{"hidden_act": "swiglu", "router_score": "softmax", "norm_place": "pre", "init": "normal", "learning_rate": 0.0105, "lr_mult_o": 2.0}
Below are experts of layer 7 (counted from 0) of a mixture-of-experts language model. Rows are named router (the router's row for the expert), gate (a neuron's input weights, with its number), up (a neuron's input weights, with its number), down (a neuron's output weights, with its number) and show model dimensions 0-95. Each number is 200 + 40 x the weight over its row's rms, rounded and kept within 0 to 999.
After each expert's rows: a language model's description of what the expert responds to. This comes from a sample of Wikipedia text that the model never trained on.

# expert 45
router,155,149,240,162,167,164,179,236,157,243,156,232,239,163,199,248,243,211,237,240,155,159,243,142,157,241,160,153,245,153,229,248,154,151,224,245,250,238,156,239,236,238,197,245,234,154,191,171,149,186,249,154,236,170,245,168,156,243,159,233,159,238,161,245,162,167,150,155,161,211,146,246,153,236,242,240,236,156,156,239,157,161,195,237,248,156,161,156,247,182,162,240,246,152,231,164
gate0,218,195,255,159,179,187,184,262,154,217,171,187,230,118,219,175,193,105,241,239,208,190,130,193,187,263,183,226,196,128,243,216,182,245,121,210,191,196,181,207,217,257,215,216,259,163,189,133,248,155,170,246,237,207,253,205,82,197,216,166,169,146,136,172,176,128,215,234,134,220,211,172,201,246,201,286,163,204,125,244,210,178,196,207,156,177,183,187,229,136,188,184,219,152,220,173
up0,200,159,308,156,202,208,227,127,196,229,243,173,206,166,210,186,160,205,133,187,145,293,211,219,162,207,169,175,234,235,208,203,233,192,226,185,214,219,237,262,164,252,154,218,180,185,219,221,183,145,267,166,188,300,181,246,140,151,140,148,195,220,262,222,149,226,178,193,163,209,246,193,221,96,227,217,168,242,185,165,250,208,242,153,199,212,166,159,173,281,138,217,223,179,154,171
down0,239,204,182,232,294,192,181,146,273,255,174,180,209,237,188,264,168,214,146,203,115,161,218,184,232,131,211,182,216,199,166,211,170,275,211,188,248,225,251,261,201,117,239,172,198,214,181,213,181,160,157,260,201,191,210,210,231,154,225,245,247,218,240,178,205,202,203,121,175,211,218,232,224,231,154,171,179,143,144,150,140,190,140,200,179,200,213,178,154,250,284,219,110,186,115,200
It responds to: Opening stems of Latinate words before suffixes, such as sequ-ence, trans, elimin-ated, form-ats, reduc-tion, often after to.

# expert 15
router,154,152,244,162,161,168,166,242,157,245,159,232,242,162,190,238,241,218,231,236,154,167,247,153,154,241,156,156,242,155,230,249,155,156,229,238,244,232,155,240,241,239,211,243,241,155,188,168,151,184,251,157,236,171,250,167,156,242,162,245,158,236,162,241,157,166,148,162,157,198,154,244,154,238,244,240,233,155,160,242,155,157,176,241,248,158,159,158,251,182,159,244,248,154,226,163
gate1,203,185,254,174,187,187,107,229,104,150,142,211,207,229,177,176,193,211,198,266,151,210,207,165,192,237,184,121,258,222,174,251,174,150,186,207,224,219,184,209,240,206,245,192,240,136,218,145,204,186,203,169,126,157,323,131,216,155,173,250,167,249,187,150,154,220,141,271,122,209,247,204,189,230,246,181,171,174,165,252,171,228,206,234,233,232,157,194,201,213,199,268,180,199,232,193
up1,202,176,192,214,181,250,244,211,257,224,142,178,143,211,192,242,196,194,201,248,203,98,236,214,153,172,180,230,192,147,211,138,202,224,246,212,292,262,222,230,191,155,172,228,134,220,209,197,231,272,201,186,222,212,98,184,205,246,224,69,220,211,196,278,218,207,205,208,200,221,144,190,241,201,183,241,219,193,207,126,222,227,210,167,149,174,237,160,249,189,132,165,209,198,287,154
down1,143,170,207,235,237,150,131,214,252,209,216,219,228,236,158,250,230,218,158,161,241,181,202,139,153,132,228,239,212,183,200,220,165,289,215,166,313,107,170,202,232,153,214,211,230,237,194,226,256,204,241,228,201,195,171,194,257,202,274,196,239,198,195,196,223,198,185,171,192,126,116,185,197,181,187,241,186,176,134,170,301,208,171,264,189,167,195,173,181,205,173,165,130,247,180,140
It responds to: Single digits and capital-letter abbreviations in coordinates, route numbers, league codes and acronyms, such as AR 289, CR, FC, LC.

# expert 49
router,157,155,238,160,165,161,173,237,158,246,156,235,247,165,173,241,238,217,231,237,159,169,242,152,155,244,166,162,244,148,226,248,153,153,232,237,246,237,153,238,241,247,209,243,238,152,184,158,152,182,256,159,232,167,245,166,153,242,166,230,158,241,161,241,165,169,150,161,154,210,151,243,152,240,244,243,230,154,161,239,154,158,172,244,241,158,161,159,245,170,166,246,253,149,224,168
gate16,200,225,194,174,57,139,230,228,170,234,210,211,225,190,191,220,236,191,211,191,133,169,276,200,151,202,164,174,198,208,161,217,230,220,221,103,252,247,228,177,232,209,225,183,207,160,63,159,194,181,261,222,200,263,183,146,196,227,216,244,178,208,209,222,174,153,213,136,209,154,234,211,168,165,232,226,178,155,168,227,133,188,111,215,269,124,194,219,234,226,219,208,156,201,203,199
up16,164,237,231,169,274,196,207,191,252,152,169,176,152,209,175,191,252,281,162,192,238,172,215,151,269,201,161,226,169,224,141,216,240,150,191,172,214,196,141,192,299,217,151,230,186,301,197,218,212,217,234,165,208,289,141,201,177,198,162,167,204,223,231,172,197,211,169,120,225,342,205,206,151,209,213,172,136,209,224,156,182,204,215,266,274,190,181,154,172,212,220,185,200,199,196,219
down16,218,148,205,233,249,119,178,176,274,239,220,134,156,184,237,211,172,289,220,247,209,217,239,189,179,283,207,227,158,181,97,200,245,189,222,220,154,203,254,198,249,227,149,152,117,187,291,133,208,178,192,196,230,189,206,224,241,238,188,232,183,150,225,244,240,247,241,183,216,154,270,250,227,229,166,244,183,261,177,164,226,199,254,142,222,245,205,188,194,236,171,220,169,190,172,244
It responds to: Determiners and prepositions before nouns in geographic or infobox text, such as the, many, some, across, United before States.

# expert 55
router,119,169,214,169,216,204,244,225,197,226,214,284,205,124,230,303,214,249,207,277,199,172,201,152,206,199,175,197,196,198,182,216,168,208,210,205,223,281,201,197,224,221,196,206,247,210,136,196,162,190,225,156,304,154,236,139,200,255,193,197,117,283,162,212,211,201,174,213,183,147,207,215,137,208,232,212,211,170,204,205,178,90,202,186,207,195,172,102,229,158,146,263,223,153,162,200
gate4,214,234,127,206,160,187,231,191,152,222,163,215,209,155,186,153,132,253,211,157,208,216,209,222,202,209,204,204,154,208,140,239,244,161,186,150,308,93,198,242,192,216,252,214,266,209,263,238,227,167,210,207,172,213,202,238,176,124,227,125,144,214,258,142,246,224,191,231,235,211,144,183,140,205,225,175,197,294,179,185,170,165,192,215,165,203,148,175,196,245,129,218,198,196,280,150
up4,145,221,217,226,181,217,279,130,148,240,212,171,205,225,126,157,159,221,170,109,197,172,219,149,222,200,218,188,180,208,141,176,236,170,163,100,253,250,222,217,236,218,195,153,239,218,217,305,195,192,230,215,197,195,164,254,219,246,154,234,190,166,181,227,197,252,202,183,247,198,199,189,178,173,241,218,169,254,135,170,181,291,224,220,268,250,250,115,238,197,144,163,235,168,220,171
down4,224,208,192,214,136,158,223,86,113,220,270,159,148,197,198,168,230,166,182,261,282,208,204,110,191,161,234,287,238,313,186,237,258,201,218,130,219,194,187,216,204,235,207,212,239,219,168,252,215,186,162,171,228,181,106,165,182,181,122,213,243,239,195,165,178,244,163,151,188,182,237,204,230,169,155,198,200,165,260,229,201,237,177,186,211,201,219,190,215,209,231,202,211,229,253,226
It responds to: Commas ending clauses or appositives and linking verbs such as was, is, became, remained, plus While and Although.

# expert 41
router,158,148,243,164,162,167,187,238,156,245,159,235,246,165,188,245,238,227,241,228,154,163,243,149,159,237,160,158,246,150,232,249,152,156,229,242,243,230,154,241,245,240,202,245,237,154,194,161,155,184,250,156,237,168,245,167,154,245,166,245,157,238,160,235,166,162,148,157,153,211,155,246,156,242,247,242,233,153,163,239,155,164,185,242,246,157,157,156,247,176,165,241,251,154,226,168
gate11,152,163,183,133,151,117,117,222,215,201,178,211,260,152,287,233,207,242,120,246,245,181,185,185,171,236,145,153,172,182,222,164,191,162,236,204,127,175,142,172,195,216,233,215,153,196,169,198,187,214,203,187,221,121,221,174,183,206,113,157,194,245,206,190,148,207,151,156,138,157,158,228,178,213,197,220,159,257,107,184,233,239,142,184,204,229,148,139,260,196,184,196,225,223,230,242
up11,168,190,154,250,257,230,174,244,190,223,183,158,214,197,215,212,220,162,216,204,179,189,196,200,146,220,151,217,216,198,120,235,190,194,158,133,222,270,267,208,238,159,66,192,317,217,160,142,199,149,178,194,261,207,227,206,219,188,257,161,238,186,279,148,178,153,227,193,171,175,155,238,216,153,233,231,250,174,155,211,193,159,214,200,127,173,235,245,226,204,267,173,164,167,183,143
down11,246,181,190,125,223,222,183,186,153,136,148,223,208,206,142,147,191,184,221,257,187,194,232,197,188,218,186,278,178,164,189,174,238,189,123,171,253,218,130,97,215,166,192,152,271,250,150,231,247,231,238,235,202,176,220,199,180,151,126,164,121,169,183,160,128,260,160,172,178,265,235,167,178,273,264,189,127,197,177,188,199,214,242,260,162,166,189,210,209,206,189,191,236,203,227,165
It responds to: English given names, surnames and US place names or their parts, such as John, Mary, Washington, Sim-mon-s, Lang-ley, York.

# expert 29
router,154,149,243,161,162,165,176,239,165,240,161,228,246,165,189,245,239,216,236,231,154,165,243,146,155,237,166,159,241,153,233,250,155,152,224,239,240,241,158,243,241,237,214,247,239,154,182,162,150,183,251,155,237,164,246,165,159,239,162,233,152,235,165,246,160,170,151,152,159,233,145,245,150,240,244,239,232,156,158,239,155,160,193,246,246,157,157,160,247,176,170,241,250,153,226,167
gate1,168,177,260,179,112,181,167,262,142,189,144,265,201,176,194,169,174,236,230,223,165,177,301,175,165,204,171,160,192,223,192,184,154,252,187,237,202,247,154,162,207,172,197,245,244,238,243,197,231,123,168,175,177,232,164,245,125,239,160,207,92,145,188,200,226,209,210,225,197,133,207,250,160,176,141,190,205,164,184,219,187,197,229,257,173,133,199,185,229,264,249,177,299,181,185,217
up1,262,271,135,155,173,167,292,239,216,223,188,237,114,203,337,203,220,187,247,245,207,173,196,224,194,176,262,137,212,226,180,238,140,145,274,224,203,221,232,197,215,265,188,216,205,216,265,252,231,168,127,176,228,163,192,127,224,203,195,176,236,223,203,226,165,179,236,255,163,233,160,192,176,216,220,208,148,215,205,133,202,233,237,182,205,207,276,198,142,227,176,179,233,158,210,216
down1,140,236,187,162,227,163,258,231,191,174,209,224,201,177,202,200,220,207,187,200,197,196,219,219,271,208,137,167,166,207,151,151,145,190,157,223,200,124,215,263,259,104,208,235,233,197,186,207,275,138,226,242,214,187,171,165,211,247,205,248,172,158,199,240,100,176,202,139,137,122,189,269,286,244,189,196,222,226,230,173,158,183,208,148,170,188,149,238,193,193,264,108,171,203,183,153
It responds to: Opening stems of longer words after to, for, of or a table bar, such as protec, impro, en-emies, de-feat, influenced.

# expert 6
router,141,174,182,203,98,193,180,195,148,233,191,202,264,131,162,213,217,194,205,190,170,207,289,182,100,257,208,176,216,155,209,177,169,170,232,218,225,178,191,285,205,213,262,211,260,134,193,177,197,140,236,164,180,178,231,155,132,246,192,275,138,227,164,202,132,145,131,176,204,186,148,222,184,225,217,213,260,179,144,223,174,163,160,203,260,166,202,216,206,204,188,288,227,173,171,219
gate6,181,207,237,219,118,205,120,203,197,91,175,182,203,253,191,178,168,198,247,180,241,217,136,168,251,214,272,187,221,203,211,182,181,122,159,212,234,187,213,181,144,153,180,204,211,196,203,199,180,146,287,188,142,215,175,200,219,220,217,264,229,157,124,266,232,182,157,173,240,188,249,219,192,198,264,199,175,178,163,263,214,235,243,212,347,183,167,156,197,219,178,224,182,245,242,214
up6,199,211,199,202,220,216,235,184,232,261,218,324,85,181,186,205,197,165,192,175,178,80,184,229,161,203,198,168,232,183,178,221,183,238,174,241,166,199,179,200,276,244,253,209,193,222,188,205,176,315,114,240,207,243,207,216,208,163,201,223,156,243,152,191,181,231,203,238,179,243,154,168,227,167,203,175,205,180,124,129,159,202,150,174,166,187,239,303,224,167,210,183,185,172,189,232
down6,238,290,169,298,237,168,175,161,214,204,178,226,229,203,177,232,179,278,229,265,123,198,226,187,212,180,219,185,279,154,210,219,239,202,192,267,230,188,253,244,175,175,217,198,158,167,195,142,182,169,256,170,210,260,241,273,236,185,200,185,230,224,240,201,168,154,216,212,121,160,142,219,235,123,217,250,224,242,130,217,172,160,204,153,266,233,204,180,188,260,173,257,219,244,183,254
It responds to: Leading three-digit pieces of years and numbers, such as 197, 200, 198, in dates, tables, molar masses and coordinates.

# expert 19
router,165,149,241,163,161,163,171,239,157,241,156,232,246,162,195,242,241,228,235,237,159,165,241,149,153,238,161,158,244,149,232,250,155,152,235,239,243,242,156,248,239,237,206,244,239,154,197,168,153,184,251,155,238,172,245,166,153,241,160,239,165,240,159,244,163,167,146,156,158,199,152,241,150,241,244,240,233,160,159,239,153,157,184,239,239,155,158,157,246,180,161,242,249,154,229,171
gate1,222,126,218,225,165,239,167,225,111,250,182,224,275,169,201,150,283,171,286,227,258,169,247,136,207,173,136,205,211,123,220,180,218,178,182,174,208,133,165,218,255,149,160,191,298,183,224,129,218,185,234,184,232,219,210,138,169,219,240,239,176,212,149,243,151,185,237,95,208,145,152,163,162,204,213,197,231,197,173,194,209,142,216,215,237,191,179,196,158,203,190,234,196,228,205,167
up1,177,156,193,129,240,288,300,173,240,152,243,165,201,199,251,166,193,221,164,170,182,156,252,199,216,181,210,207,165,231,224,163,152,167,186,190,132,281,169,161,213,139,182,170,211,214,226,214,231,223,180,201,317,204,222,246,247,239,235,314,185,200,174,149,180,170,167,235,170,199,186,241,233,152,230,213,187,165,169,193,229,166,203,222,109,249,151,209,199,131,189,132,222,191,211,184
down1,175,208,237,136,188,228,235,210,165,206,203,184,160,194,240,179,153,126,207,132,218,146,211,216,250,153,174,192,243,178,199,182,269,186,185,141,209,240,157,255,256,302,185,236,107,224,181,164,215,222,233,185,220,221,150,188,167,175,173,198,166,219,301,172,210,180,225,200,174,275,169,142,230,130,171,129,226,234,276,193,180,132,102,230,178,169,208,232,166,202,216,159,176,175,220,187
It responds to: Capital letters, abbreviations and titles opening entries in lists or sports tables, such as ENG, MF, Sir, Captain, Mr, Yes.

# expert 14
router,163,150,241,155,163,158,177,233,157,245,160,225,247,163,182,241,242,210,232,228,154,163,240,150,153,240,164,162,242,152,234,252,152,155,227,242,237,234,157,238,246,244,206,245,238,150,178,161,156,172,249,152,242,160,245,163,156,247,156,228,163,232,156,244,158,167,153,164,154,206,153,242,158,242,245,240,237,158,151,243,156,161,189,230,244,157,159,159,249,184,153,242,252,153,227,168
gate4,203,161,225,162,206,159,214,202,214,178,180,208,255,138,206,181,220,214,198,229,252,162,188,176,236,231,215,185,267,283,124,279,186,200,243,238,199,218,146,197,185,170,231,241,175,194,190,158,165,295,194,185,235,179,234,150,231,149,206,131,185,223,188,192,144,63,151,203,200,192,174,154,152,128,205,243,197,206,160,211,281,206,189,197,210,199,104,173,243,231,213,305,195,207,202,205
up4,153,248,227,161,261,129,192,209,232,218,118,141,211,239,268,171,183,119,145,139,222,174,219,258,240,226,230,271,221,203,193,156,205,153,233,247,173,118,281,219,202,231,112,156,208,199,259,229,220,230,210,172,255,178,187,154,217,179,198,236,130,245,203,240,115,236,193,193,169,204,196,218,231,216,202,210,132,192,179,223,198,254,268,190,180,145,195,222,178,250,181,152,199,222,166,171
down4,240,152,249,195,161,240,188,180,314,150,289,256,208,177,137,204,160,261,224,201,126,254,203,213,227,212,163,183,190,215,244,245,170,146,210,182,231,223,174,199,255,253,220,171,246,245,207,155,242,197,211,218,174,220,227,270,242,242,159,172,250,200,206,116,277,126,199,147,147,189,164,193,226,149,254,180,215,168,193,231,183,176,223,117,145,229,228,147,200,187,167,232,226,197,217,173
It responds to: Empty table cells, percent signs and numbers in sports or election tables, plus scattered mid-word fragments such as asyl or st.

# expert 20
router,163,149,244,166,157,165,193,239,161,243,156,229,245,164,200,243,244,209,236,219,156,160,243,149,149,244,155,158,242,153,237,239,148,150,221,242,242,232,152,244,244,239,196,244,238,152,179,168,152,189,247,159,243,183,250,186,163,238,162,238,149,244,164,242,154,165,156,144,153,230,154,241,159,244,247,235,230,150,152,243,159,162,197,246,230,159,160,157,249,164,166,237,247,151,231,166
gate0,150,221,184,227,169,208,208,178,189,202,190,149,207,122,159,209,162,157,173,157,198,94,163,208,225,172,104,206,212,233,216,243,197,193,252,248,284,150,131,220,216,240,181,291,169,155,195,205,221,170,228,167,276,185,231,244,205,259,220,132,178,266,167,214,191,136,181,180,250,157,147,234,163,203,282,185,170,169,190,212,145,225,221,164,222,208,177,201,184,186,162,203,263,160,275,163
up0,239,182,241,207,165,175,226,241,223,255,125,177,228,168,233,172,163,182,258,175,216,276,211,183,172,184,196,217,200,196,171,216,209,238,198,177,182,226,193,204,165,181,259,195,240,243,161,220,192,181,178,242,350,166,170,170,147,228,193,238,204,133,244,202,144,177,229,184,177,256,174,198,199,243,212,194,194,230,181,214,160,218,206,303,145,132,185,220,183,293,186,288,134,169,105,174
down0,186,183,135,123,177,210,237,245,88,190,190,169,177,198,158,208,167,167,176,175,225,235,183,208,239,238,148,182,160,181,205,201,160,214,180,185,155,193,279,254,148,171,225,219,202,234,267,130,248,188,134,173,172,198,228,213,201,221,178,130,110,148,207,167,186,199,168,166,189,210,172,251,292,301,253,136,204,187,145,194,135,194,248,177,212,224,217,167,210,195,165,175,242,218,251,252
It responds to: Stems of long learned words, completed by endings like -ation or -ical, such as Coll(ection), Techn(ology), soci, psych, ac(claim).

# expert 22
router,160,147,245,163,165,166,172,240,157,239,159,227,244,167,196,245,239,239,236,231,156,157,247,149,156,239,157,157,245,151,232,247,154,155,235,242,245,231,153,240,249,240,206,244,238,156,195,160,156,184,250,156,239,168,250,178,154,239,161,231,157,235,165,240,163,164,149,157,155,215,155,242,156,240,248,242,232,156,160,239,154,160,184,237,243,155,158,156,247,170,160,240,250,154,223,165
gate11,193,191,226,182,170,160,140,234,172,171,149,161,159,167,205,182,232,162,269,157,223,217,228,194,203,245,149,126,165,194,215,252,158,156,163,262,276,219,186,244,231,206,177,196,224,180,224,209,174,275,245,173,194,157,169,175,172,205,174,230,225,150,156,226,190,243,207,152,150,234,82,242,113,265,198,254,243,139,146,216,204,176,229,237,224,254,127,179,226,163,236,201,231,168,276,196
up11,116,208,172,180,195,154,260,175,207,231,199,283,240,159,261,175,204,231,181,216,211,121,221,212,201,185,275,202,163,194,198,183,228,116,229,191,119,250,205,218,227,183,253,203,215,202,175,170,124,204,161,195,216,258,184,203,226,228,198,180,194,178,198,271,169,193,159,218,234,177,232,206,200,180,198,142,161,153,217,163,206,182,377,137,185,143,150,191,220,223,154,173,229,210,244,236
down11,214,215,178,203,282,161,90,216,232,147,221,237,202,204,123,222,178,190,213,231,180,181,85,231,183,169,159,235,269,196,237,226,228,145,185,213,205,257,220,206,240,197,189,204,202,238,229,165,196,198,258,263,191,217,236,190,111,214,236,169,211,256,173,190,139,209,223,250,154,207,230,237,136,201,153,238,197,161,225,160,149,256,241,187,160,204,191,175,139,259,203,279,192,197,106,227
It responds to: First pieces of personal names and surnames, often in lists, cast credits or match reports, such as Mar, Gar, Far, Mc, Ch.

# expert 38
router,159,153,243,161,162,165,177,242,156,243,164,230,244,167,201,242,238,218,236,231,156,162,241,148,156,242,164,157,240,151,226,248,152,153,228,240,247,238,158,244,246,238,209,246,241,151,183,162,154,174,254,157,240,164,252,170,158,243,162,237,164,234,159,246,166,169,152,156,154,213,149,246,156,241,244,242,238,155,160,236,155,163,181,239,250,156,161,161,250,184,161,240,251,153,231,169
gate4,171,105,252,193,210,156,164,284,190,215,203,179,160,158,203,252,235,204,206,267,222,118,227,239,187,203,120,175,198,158,238,290,160,207,195,221,225,205,262,204,196,157,156,264,250,233,151,215,183,209,214,160,271,223,244,99,148,184,113,212,150,208,161,187,180,191,155,192,144,218,213,233,268,256,168,189,219,191,206,209,190,162,186,208,211,184,163,153,257,256,149,237,208,173,215,178
up4,223,196,249,219,193,233,132,187,151,221,193,155,174,206,154,265,277,183,255,163,217,190,223,218,207,200,206,205,177,251,275,195,201,228,217,244,192,158,202,206,220,177,201,162,229,196,239,131,124,245,142,184,259,150,149,188,131,215,193,257,194,160,192,163,172,178,131,110,213,229,176,185,243,215,212,152,296,216,201,218,216,218,63,184,244,180,282,156,163,164,221,178,196,212,183,168
down4,199,178,195,194,272,233,177,153,138,225,164,246,233,170,119,199,239,110,208,169,201,247,208,208,215,212,136,125,252,206,161,130,291,239,124,153,216,181,182,189,268,229,139,203,256,198,260,171,187,210,214,254,290,231,240,202,178,186,157,148,228,209,192,224,193,260,211,241,243,168,160,206,184,256,191,193,240,203,219,199,188,194,162,149,232,145,227,156,236,228,192,232,238,173,116,198
It responds to: Line breaks, cells and dashes in vote or score tables, plus the piece bar beginning barrels, barrier or barangays.

# expert 59
router,158,152,240,160,159,160,170,238,158,244,161,235,244,161,186,243,247,226,235,229,157,160,244,149,158,240,158,159,244,156,234,246,154,150,226,237,243,240,156,238,244,237,228,243,242,151,183,167,152,185,247,158,236,169,245,163,154,241,166,240,157,235,156,241,160,171,150,156,158,216,149,240,154,238,246,240,227,155,159,243,153,162,185,241,253,158,159,162,246,174,163,244,247,155,219,173
gate1,126,153,282,139,188,201,182,165,155,215,269,192,194,151,145,211,292,200,241,324,140,247,252,260,177,189,207,203,198,185,193,182,238,222,196,191,215,218,273,161,184,189,189,247,204,191,240,188,145,179,185,210,199,187,217,213,178,206,165,177,229,186,187,338,197,203,176,195,176,158,140,162,216,284,272,227,170,148,160,171,162,176,155,186,220,201,197,200,213,231,196,265,224,161,157,184
up1,102,187,275,166,207,254,149,199,162,209,213,154,166,175,150,202,231,242,218,180,143,253,204,256,215,203,234,264,195,241,190,184,223,241,154,208,259,295,247,178,237,153,166,204,111,210,194,244,241,254,148,198,134,166,186,217,243,223,221,272,298,219,136,232,173,202,217,247,170,145,169,172,170,267,218,187,222,211,227,210,209,172,181,204,150,234,237,192,232,239,198,261,206,182,203,142
down1,141,131,140,195,222,179,201,195,158,136,188,146,189,221,199,200,220,212,313,171,172,197,209,177,239,132,198,211,233,235,157,224,197,189,215,212,175,191,228,196,237,249,187,289,266,155,161,155,202,150,209,231,260,278,302,283,164,185,263,204,185,226,242,199,214,180,169,143,182,191,199,239,207,249,104,201,264,142,199,227,170,263,200,205,198,232,182,181,145,187,219,139,192,220,192,167
It responds to: Year prefixes like 198, 202, decimal points in statistics, articles after is or was, and prefixes like in-, un-, re-.

# expert 51
router,156,151,237,163,160,165,170,241,160,247,158,231,245,163,188,243,244,235,236,235,155,163,246,150,156,239,164,157,246,154,238,246,151,156,231,238,242,231,153,242,240,239,220,246,241,155,189,170,155,185,254,154,239,177,249,167,156,242,164,239,156,242,158,243,164,171,150,157,159,227,152,242,159,237,244,240,236,151,155,240,156,163,181,239,240,159,156,159,247,182,166,243,250,152,222,171
gate6,249,245,215,165,210,121,228,251,172,205,83,220,209,110,165,239,197,216,261,212,202,195,288,213,247,248,222,235,242,169,228,179,225,214,213,245,212,203,192,203,215,214,314,262,275,154,209,199,214,237,205,203,248,155,269,208,213,206,166,219,198,191,227,200,223,142,193,129,73,222,227,195,170,214,206,171,196,180,148,209,168,156,224,239,211,124,211,207,185,191,234,219,225,178,158,236
up6,170,186,141,269,232,218,266,174,244,222,268,200,253,235,129,225,241,188,172,227,172,167,215,147,167,182,192,200,228,189,215,216,218,202,238,129,218,223,201,232,214,192,106,148,139,163,163,222,182,179,255,172,211,224,138,182,169,197,253,246,277,199,188,175,129,252,210,127,181,233,233,169,184,151,199,260,193,179,188,240,171,187,211,268,174,249,159,131,159,142,145,157,170,264,271,180
down6,218,191,210,229,172,172,142,261,148,212,225,184,239,194,208,191,120,221,235,159,167,171,145,197,235,199,172,257,174,269,215,205,289,237,230,181,204,161,112,168,190,196,228,216,194,133,251,116,267,136,160,237,170,208,184,221,219,139,207,175,292,164,172,170,265,197,206,205,182,262,214,207,182,149,181,149,213,260,286,180,242,240,189,205,183,220,238,140,208,172,241,148,191,276,195,187
It responds to: Years, days and numbers in dates, birth–death ranges and sports tables, such as 200, 196, 13 June, Oct.

# expert 50
router,160,150,237,159,159,162,169,244,157,248,160,235,244,163,183,241,235,246,236,237,156,160,240,148,157,236,161,158,244,155,233,247,156,153,234,240,247,239,153,242,240,235,215,244,240,155,186,164,153,190,251,157,240,170,247,171,154,245,162,229,166,237,160,240,162,164,148,156,155,200,153,244,155,241,245,238,231,156,158,238,158,164,182,240,239,155,161,155,250,177,165,240,251,153,231,168
gate0,170,196,246,230,262,135,226,194,285,215,146,257,185,283,207,222,142,203,188,247,175,122,188,179,109,210,259,204,187,159,171,246,158,179,168,195,177,233,226,275,283,187,234,216,256,167,194,187,200,230,158,184,172,154,221,129,157,233,196,130,213,144,209,195,204,150,183,163,208,204,133,260,180,170,273,205,274,157,198,181,188,202,257,246,148,223,187,178,228,206,185,210,189,123,198,209
up0,259,272,172,221,195,136,213,155,202,227,156,209,244,168,121,187,243,226,160,205,168,159,173,168,187,199,204,205,217,299,267,178,185,172,179,207,163,170,154,160,132,203,172,196,140,172,197,250,191,161,237,229,230,136,270,113,234,216,210,196,263,231,167,212,175,191,198,250,214,203,235,221,196,243,243,147,149,201,150,222,228,220,250,268,194,158,173,98,255,203,129,223,162,187,258,227
down0,167,127,221,228,249,175,199,240,230,148,243,210,116,147,181,224,239,206,223,196,320,183,232,250,219,196,271,183,149,227,219,178,253,204,217,203,236,282,283,149,210,245,214,212,151,157,143,163,119,224,214,218,227,204,249,209,195,178,166,166,227,225,181,199,163,159,166,190,200,152,251,193,209,86,255,214,119,229,239,191,256,190,195,232,186,176,205,195,167,177,139,171,220,218,175,208
It responds to: Cell separators and name openings in sports result and medal tables, plus foreign name pieces such as K-atr-ina or Cyrillic letters.

# expert 44
router,194,180,230,203,209,228,122,206,184,193,169,228,194,151,197,248,261,229,257,269,162,205,205,160,203,217,194,207,278,163,200,261,152,179,230,189,227,240,159,264,256,238,246,219,222,178,214,149,184,176,215,140,210,204,219,146,209,200,186,243,208,212,64,284,216,185,183,157,129,181,190,191,80,206,229,257,230,160,182,242,140,198,135,193,211,177,157,143,239,194,154,197,214,172,251,211
gate1,185,148,195,237,249,278,217,223,299,151,215,207,159,206,117,256,206,235,287,211,223,200,259,213,205,126,180,213,296,227,246,225,192,130,172,217,185,159,206,209,191,287,158,190,188,199,170,209,160,203,193,174,208,256,143,100,215,176,193,159,192,241,99,219,245,129,200,224,155,196,217,209,139,224,258,191,217,187,223,226,159,221,198,162,199,195,199,160,207,210,230,157,165,193,216,251
up1,259,218,200,275,200,207,190,223,247,183,241,223,231,188,172,159,168,185,156,255,153,170,225,198,223,203,175,216,186,183,229,266,199,246,155,152,172,192,214,249,179,190,216,208,175,164,210,247,145,248,228,214,233,197,116,115,143,282,199,164,257,204,289,171,196,241,228,109,153,239,215,208,171,162,245,186,231,142,171,128,161,191,209,239,194,174,232,218,172,278,260,97,208,191,182,243
down1,170,222,254,145,157,155,267,241,198,242,198,243,227,228,155,260,227,186,236,164,286,202,166,179,223,185,157,198,249,220,173,178,191,242,213,162,245,282,200,168,228,178,171,193,182,203,123,159,242,206,200,203,188,215,259,273,151,243,230,182,174,216,196,134,205,239,170,204,191,155,180,256,180,236,326,221,245,171,124,196,213,219,274,220,223,149,105,194,195,178,231,260,239,232,200,203
It responds to: Opening quotation marks and list dashes before titles of songs, albums and books, plus words like album, wrote, titled, called.

# expert 10
router,155,153,244,160,163,165,176,238,156,244,158,230,245,168,184,243,246,220,240,236,155,160,244,148,153,239,165,157,244,153,233,250,154,153,227,234,247,233,157,238,245,240,198,242,241,157,190,161,154,184,251,154,236,175,246,175,157,242,159,241,154,234,160,240,160,162,150,157,154,219,156,244,157,236,249,243,235,158,159,242,155,157,187,237,249,157,156,163,249,176,166,244,250,154,226,168
gate2,247,161,206,155,173,226,201,253,186,185,180,317,230,198,167,183,205,174,126,199,112,251,203,230,160,214,198,181,220,117,144,286,137,173,204,242,145,199,180,209,212,242,216,277,165,144,204,169,216,195,221,183,207,226,239,211,228,215,191,233,185,193,189,225,206,285,190,181,180,221,150,187,191,261,233,169,247,173,244,263,191,167,147,235,166,269,154,198,268,272,126,160,198,142,194,203
up2,245,221,227,246,125,226,265,200,242,206,178,299,205,265,215,152,239,154,225,201,189,252,199,186,166,147,234,209,147,201,207,250,214,145,240,225,131,144,230,150,209,218,213,241,185,254,186,181,186,244,218,234,219,191,185,249,209,155,223,160,205,122,218,245,210,217,263,148,205,119,94,188,154,174,136,201,252,186,225,257,183,190,234,185,178,289,165,178,229,243,138,188,169,181,189,221
down2,217,143,276,222,134,155,195,185,211,244,228,238,162,209,153,201,127,168,147,251,252,171,231,188,243,169,242,157,249,215,269,115,232,218,296,193,154,271,215,230,205,169,240,156,245,146,146,183,131,155,223,213,184,164,209,182,256,188,160,219,222,220,200,256,201,275,217,185,242,183,185,225,280,175,216,161,157,187,133,198,211,161,157,207,213,252,170,215,155,250,223,148,212,227,216,175
It responds to: Capitalized pieces inside proper names of organizations, places and events, often table or infobox entries, such as Men's, Cycling, School, Road, River.